Experts of a small language model: 38.1M parameters.
Below are experts of layer 6 (counted from 0) of a mixture-of-experts language model. Rows are named router (the router's row for the expert), gate (a neuron's input weights, with its number), up (a neuron's input weights, with its number) and show model dimensions 0-191. Each number is 128 + 32 x the weight over its row's rms, rounded and kept within 0 to 255. Numbers have three digits each.
After each expert's rows: a language model's description of what the expert responds to. This comes from a sample of Wikipedia text that the model never trained on.

# expert 7
router:166094171126123183107141073133155100092117155102206173163135061166093142153134151103130159113128212128161123114144117163143098086160163123121089105182135159187129120092125135182104095068138143102099119115151091142131115161125163151200148110092167126124127158171160145166123090168147060076114130082076101106119152168163126036147184151130072112102184093137142155110108170141090143097116144133089103124162061092179164151083113161091150092166170088157122110112143113098114113095206145110101161108128144094099121158109096167141104139149088133136099097077104157145130150142132071145
gate0:091087075098163122152067164074212157108151131168127142177132112133123080159166111116123140122160151145126095127118121100181155083083168152097118149123134085144075160149130128134207125108160102135066118131108160093114123131151137128176099146082142157193177106094113110055137145124164171110167126162109114129152151121179166121145113108132081103168096152124152128099144103123071172106106128106147080122115140113109174095122103128143172171127128083110159124144141113105173176129088119121132100110105102124102056162163168081132119114099200103135044199125041178112151217148131126135
up0:135107123142063135090172115140046150169158146117116080135070162143112131125107170173156093153162100154154096096130125152099121152210156118114114096151172105146152108103154128154157149119132142121078130148153185166114082084113117132149104097150130150138155114147063112114178094129123172090139157111086186139150125180139137105163105117128098130087160114142152119122122108168126098195148199130100232115146213048112112183173134157075149146106140109111170133099075088126184116086131118112136136104106132093132045097164086068109059160091093138119115124123124093159139098159146123118
What it handles: The word to before verbs and auxiliaries or modals like would, have, may, did, can, often before be or not.

# expert 38
router:195128159120156130121167133159153069083072162128133122157179085149058114116173123131080121070134137135147118106100067123149144105132181145149102152135137138169103114090083156165116066071128147084142177118182103139142137120145143145153137115092148194140117197199125136126115093144142128108168110110147084106117117146177153071127191102163117111080170063103126138151083163094082121114126146129122136125163156105141177122157141162086125104170131126148156123173092175134116095039137130063114152076113112119087097132145086126142101103139057147183162142105086143071181183143146075138
gate2:150115081092206131113087149104183068148118154133141146190148055145091156112140127141090100131089134081158102157113163089134143173137194118088104129120111181130119107180128122123119089130130107103114064146110133111097159095158106160179127072179211185134112112128152052102136127059158132126158097099139071108139117147117109083079135084160111163098120076133116146129131159138140132155162123158123159149186119151204135114133092102153118159158115153156147131161105128123127120067150164086144091120073119135046102191099137223095145124121147130098173136143083153119125173146102161102
up2:183142130162129123091154153156110151149151130096134142067165218143082134095127127128103116111116066148191235108136143056132147080080148145119105110088129125100102129100181121124123125090095181145134137132156141104129124151115101136071104092113069118118103112156078173137122188145104102146067148144108124102130166146159116078095152032074134121163159140098100126115086118125155180097107163132137162153112180130156094147116029148127139152165147094152162124126082162072133222170126095139087119125149131175150124105125131129170121113080123134209121133159143112098143140149160114104
What it handles: Word-initial pieces of lowercase words in running prose, often Latinate prefixes, such as re, con, dis, ex, del(ays), ad(equate).

# expert 30
router:147077149153096169101119119104109084088082144146120168138157129181085113145153147142076112067160181159099128122148144164110088066158167132093088072130126143133135117112104126190167106097125167098106154120127091181068127167162153143163100085115169183074135185146144127174128113144098100099126098079081141109077156197174143123172125118113111122141139116115120091071121206097125138074140147099122145080090073106119147124095096153086135168170122155146159099137098138120041144110186155084138178080099181133132125133171131176140123145146109157127097092100099195093148185166145093122
gate0:112136101176117143134170087129093104135101139106103105182106125172126154173174152119119120067151133204133095111135195127150103109059097133123076056147078132113111107089095116174124162134096149069155106130148103071106131121086140131165110129170132145085079209162080152143112109124169178185136154114153142167118157111104144156191157123129144110151172114140109093170116141114161159166166123125126086130115076043156095142075106128130118159098138133113096085099139135086088130076135119167080138162071153133158192153162080162158157102155099101152122089129127111145128150188171092045
up0:148093108151180147153107145168139153105186139179152147133096092155128164184098093079111076173099152137133136077163143117133073143144149180147164162111123116078082118094117125157123163161209127111151113182118133093151109107067111127165149094152163090159114120118096135159179101137098141061134103163118098140111126119174127179081166167144181091164088156120076139111138095049151096095087155112085127152145119112147115141116178192144144109173143100141142077111176151142111095069085082088135142069175134183116147162140137091107099074168136093153106080099175135152095163143066143140
What it handles: Pipe separators between table cells, mainly in sports score tables and track or film lists, plus some semicolons and colons.

# expert 20
router:126102160166121151107145137147162063079082098106193170194165158107102038094148141118096101129110160131171161075144129145149144095153183149115095124146104157170094142119087148162138090111131175119116118137171124155109101106138154138169116118089150180127111127156152148180111086157143111120093138120072164088067152139148147074147183146134089067110110109111161125086087130133134149079164192106138092084068115123184131153089163147112157139173166128117140134171136141106096122049156166081141126116090126158141075162157060129124151149173075139140067110084066161100185151158123106130
gate1:129121181109100122083127104120150113117089098132147133143061090150151133124118153131118111072052157088120079127157144207113144130101094100119208186144177120159156128148108128157078180159098085117127142184125147165121118150092176064144155103221154167144132096091132117092141126126111143168171174115105213113106112091115148113059151104071118064176185114117185149106128116116144118109123082086150142179089080095141127163175127135101151116171184147157097177149133111126140113114106134123130145156100092187112133122106181153104103159145155166090089074106117141100142103161161092090
up1:098105143100157180158109134090129101122164074134138108110092059176160108119126133196079148154146142133106148158149126134141112135129179065097146125117172145164137154139116109100115084144109115106106147163134134190093102074105119097125153175246189140177084173118159114168116114193109177139177146063117147123149086142091197108160102058110163146081081101101082126120158110087122149082125076155173122122073182085098116110158132142106134133118210080172080121129156161166126118137100150146143123086135117087163116120114177117144162087127104120093080141146120153099089146162133128127
What it handles: Abstract noun endings and heads of named acts and fields, such as -ation, -ity, -ness, Rights, Act, and policy, usually before of.

# expert 25
router:142120144199162155110153173154157060105101141106191144160171146146138040136150168118124083126144201087162133112110093118151114092134152173081098131184140148163094107117119129154110066070123152117108145119150139165102118148125192144164096104057136175118151129165135140196123123125127076101092139130109136118101110129149107115183184097106083095106159071113188105104109125142090140126142176147100142126045095117138164140064159135110159154171107095151167090168114124072047087096153179076123116118073168125119106162132121134125150148176068129159097112131086172096158123123121139138
gate1:142072102088186123116121099122125179145147184094124148088067150140128106106113057120032139136091095138103150113101182126117127209115136134144152144144119144158138133118136118124113113047117136123128110077104162063138198161066088117172079096136137131166130141147077166148131127103154145141150121117091129119155099109184125090165160095130121165119133126100130149124109198155146128136109129134138082177094161168111140176151174123144139101186144097185142148115087100064151140079093161162085153133099144176053115101141167181094200140120151165164113152067107143158123152081118100068
up1:136063102078178070125190094103127150147150146113120131108094174096150146093173100141090149121140109123077141141131231099111145137134132109156135151126083097168144134123107141163102155090131128125130149127141181046090153116075160143186122145133059142126169149151126148168124150125147146149149137156053146089123053099174143130115162100062081095093133142136081168104174201142070130161152085121143128132095175139133111118134122016137076132132130138144138170120132158056159128109112158146172109127119124129171113080150130175140147077110153176172095137098100115177130160127145092096
What it handles: Participles and nouns in credit and publication contexts (released, published, based), and heading or label words (Guest appearances, Filmography, Cinematography).

# expert 6
router:193137153166144133106162159123134080103078151098118145137169077149084102118189144108100146083107162107161145114091093112137127105141173181138109158114110158155142129091107144158151056106117177091124181102173101115122170108171133156157160096083144194145118140198083118120121103160140141113170104137104068105134128180148131093137177109149108097082145051089156143140075142091078106130122132130146119099131140148142155094109150179110142121167157120158166128196115180142078080096146145072103149078104109096089083168182129129134151098100077149179163153098054120079181177141109072114
gate0:140151151082140111164121145155135104129098110154136151143153137103094180118064190158158116109090198132143130131120160132094120110057143199094166154076161178080083135111117164088155119131102172104117185128145108125098071163118108132136113119094194155084120099124096135096100155170132110110119157143150116164191132117092179142092130065074033118118129085099062097176069151127109131184140110138159109102154135118159162107132138121187117061196111127129151125108121127153084140176097143110107131103137116143190193150157054109184112130136121089189143155126077111129124108171147141132
up0:155127063130108138111107123135044132095199119165110077099116069115203120173179084155107115127120121138106138096188111099106177127138102123163133100150138108106119174060115145127082167092139079100118179167072152107148153134105106139132115123122165142133129145168178111164080162136157101170156154166131158139023121133141140158146169156135101092131087082097167175117159098148128094109135114082146052147108124164103085121115098165132110147095155118137106123125137123115119134139085125119162138170131131185119053189122168132110153149173133139091103212140156124131076105094210097077
What it handles: First fragment of a lowercase word split into pieces, usually after the or a, such as st, esc, det, int, manufact.

# expert 1
router:167113183110149193118147125154155080101120125105177136156136092162077098149144172145123109116178188110145160106139119116139120104158156144065120114192104171184108112075129170172158105089102158103087118107203112131080081123156190149153145097108167120131099136167144154155118117160185122081119107125070092103125158115154132058139179126145108111093152121117150132096086175131120153046150136169121113108118115087125184107094106139122144109196123107198160123181043130091137133134139138110095141092095133065093064152112109180121099100166099171115102139114106143080176157145183107111
gate0:128178170095108116069156162116175094109199111124042118138115144113114107135133052144111114160066136113119101079059108128106094160090126155123145105121153172118140101157069094178091138138203189067148093128136098085215132117091139126150096136115092121114149097116107112091126115141103152156142146150205114147178166153120128173164099092113137164158099166112166123160154097140095117165117074117141106164132131125147123110087180111095120066135120184113147172113126148083147100076107144095134118146169154155151120130151111092095198124181151110100157193148132120118171109203114074117
up0:125125141127144121109179103097150123142090159087127122108144157158119130128159094151150097094138099117128103109095131118067133175113115156178139134102152195122120146146086107117128137143174166150076134140086091149153158179105095089163139142164107097102146160090129092123088150116079150082140073136159179103137178119113119176154139134123120096143058115120140200147142105122106092148162132151125119174078148137112071099072139171148095134200117153095120176129139168095175113144120093179104097170096125094140112150099140133126141068165122083004200127195158105120207170128068062141
What it handles: Auxiliaries and linking words after a subject or comma in running prose (was, is, has, been, also), plus -ly adverb endings (Newly, Highly).

# expert 21
router:140159141164142130094150106166157057120069116125185157154122118097115078142169198087069143133112167121177098074103086132141138097165161140088113152149148159174065118112132151152135126115166132133114110145141071205140143151150136137180094110070140145109086143200129130126124089187162098056125151138108119096095130125148133119137168146111130079098154091108150118115102144201096121074119147154124136072088090096167156138119098155107143131153149146176180127171064089166111119062122159079121135088064138094136110195141103094170090113132123153119127116143068194102193149126137091143
gate0:145118142072101101213134126182106140129155093088145122120146143162173148089110150105140112140157174190155113140091167098070093145112135111140132119134122097125102105148105180153175081177128102156120065085155142138085130092122138178098168173121206156091126090112140144141114105125103106105194130148125144117044111129113041152122140116075133209106117127141102107134152129082149184099121188104175136152165095097146092166086110132087114196192062172162178157108060124185125145123114105120138117112140099173104130141128117165118105153121143107142099118110149162105127121165082054151
up0:084154183238137117085131108111150118112152113151103088153157103096149102135128058103151133117160106100087081148153086089137131120120110077071157094109106071143126161147145098187069172110125131140160175111101142146145123197155120079140099107133092150124129171081136169179088088164124168137140179094154054140121119149156140111090129153149075073147166149178087150132132182105166088144150113134101127081170110080142124091149151138105119074103149124133120116125130147065112113167134186148122101098179125172110133124165097093154126154155178155159095104099195084191111099107160148181
What it handles: Units and counted nouns after numbers (km, kg, %, million, yards, rebounds), plus number pieces and "sea" in "above sea level".

# expert 40
router:139127137126101151127185126129140052099067125094119178162182152165124115141171177148099132091158162150140165072176097182162095097181134152115100105132111150142125159136095145163172088111155158108073181123199082191065125145118174177150146132088176175104070153155115126169103108145097072055095109092081127107077167163154144095138127134137112070149124080067185150094085184175111095110124159098117151108130066114108140114082147131089135182159144109141150124133137161088092147101182166096111172114107151116109093149132101156113107123133114155108118107076079131108166138136137116149
gate2:110156138099128137121151122078157064104100119091133117151157153133089138098185119153081140163108154134095154099124168155148026095153190142148197064220057125104160121107109133106192148167152121116154169143158140179092147135136128207078093171085096151125145132101136087193081133170134085074142127196104103098133183107127148113141144070141103161140114122113113140145107099133135085121119085130174133132111124120092074098192132082084148145113119149134175128133137092108134131079105160084103139119134164204146111103090095136149109111101100102125194124102155134098127155110179163106
up2:098118166121092071119093126126115128144140102112169135122123176098152164129140102117124102098146151111112186179150068091188111116095077123089097094132127059136135061110115125096148144101116183150090140171166173107165171079110136122190141127156157159132171155178103186135165117134091129124112133042118111090117097125162152188086124145177155078125153106147126110111122084150146136190177114118122124081059087128114171146139190120147099200105144094081175113119166131145201079089076099149167142116138108152117168155108172115146097176101186111177097125122064134130072128137137122122
What it handles: Hyphen bullets opening list lines under headings like Births, plus pipe cell separators, line breaks, and sentence-final periods.

# expert 5
router:158133156170071147061185181127169061098109115135142143136118111164113156109147166119109104054163143134109141091140148128131110080133146159111108074193133180180128123128097185161090112094161133086123162136177039159081097130127152123135104131118173125076094128150138145125100104129120086078166148119097148112105156173166198101136142122076107110148114117107181098099106165131071129107174159109144126120089074092119159130075142179070150195168115122140178086145177106134130113104145164092135183111065187139109115165131152143158140129148082140089156133057098118108161134171111089138
gate0:091063186118120095088123142111114122137138092054173147120063180131139059103107118090156068127173148150084141101118141122142130125144124198100060138128133070118124132125169153107156127150114184135059141096112140145131110181110186173172131192153156137180123090153118157153123110162111137125144120102138147134141106095067187108112153108133088118147088097178072137123118175137120144147121136101117120107171133108149149099065042135093170134140147148138162090084126139118134127201152100144160118145132092103115129128191120136114136043124110169125206087125138128095208176171092118150
up0:158152081080094171104126151163157118112114157147091110052139116132128132183138175171125140129129096119152130135103105100124093150103210033146184151105135124146138131101131077113077131163132099104210100140123157114130149120122084155080112085114128069080091106106148145126110141139118099194126133128114124141166199153188154128114117095122152140091130104088164147135151107140137118119166121144134102095151143089112114174187206089168083121152124118148131121218142107173132154053146180130042122133130167164125148119112078133146101123092135067147053138144118201169104128167108118120
What it handles: Colons after labels in infobox and taxonomy lists (Family:, Line:, Sub-region:), plus table pipes, dashes, and list words like including.

# expert 42
router:158152145173142152070174120136171057120086113127144191129121143129119099124150158087094138149122159096111145073123067146145140067133168142093105161117144179158108124112082134163128106097146151103132132139141122148119157166098162166132102086086133181068087184215119102119139062145118131068209147114084135079141092142140157090135154109099129100143118102120221110126118170121123111088141148105129099073113096107164157136121122167059098148187123137190183098138058096136151107120144151090140142126074124145109104169142130097176136110154064145157165147115096160078136176167109100168
gate0:154180182155125123135142114127081169112140123110184121103090144138107173140109123082130105109120116152058136152141185144176106137134105156109155107070128202090071145074139130126122086119123143095091113101097125103159129151117160084141152146124090141113203110156192131148157168123186139109106146086195147121117118089151110097172085089144177081089131172099172190140099153123131136125167139080067103117169221130160146139139142174129172143127123103103134073140175109118103161072113158086093085086045112157208136121092091080102118146103104096147132091125115165145154100100160147106
up0:166073152081110175095145153129077162071105148123107170136048084165123137077129145133132154131139110134161096083118114082103120123142167111118149175111140096155139088189127150117112138091086131152120172141113147116128055177097137090114128108157095133175176126152118107106123173136086127138098126125069152184103203088130092073082113146129141077176136173103137173113142107181150114181164116129078167135175101150116152133025179125159133113143179132085180178139151113149122118130103093173151143104104161089096116121111073124100145114152100101193107107129106056180155134146164182109
What it handles: Characters inside coordinates, codes, units and formulas, such as °, ′, ″, digits in subscripts, ATC code letters, UTC offsets.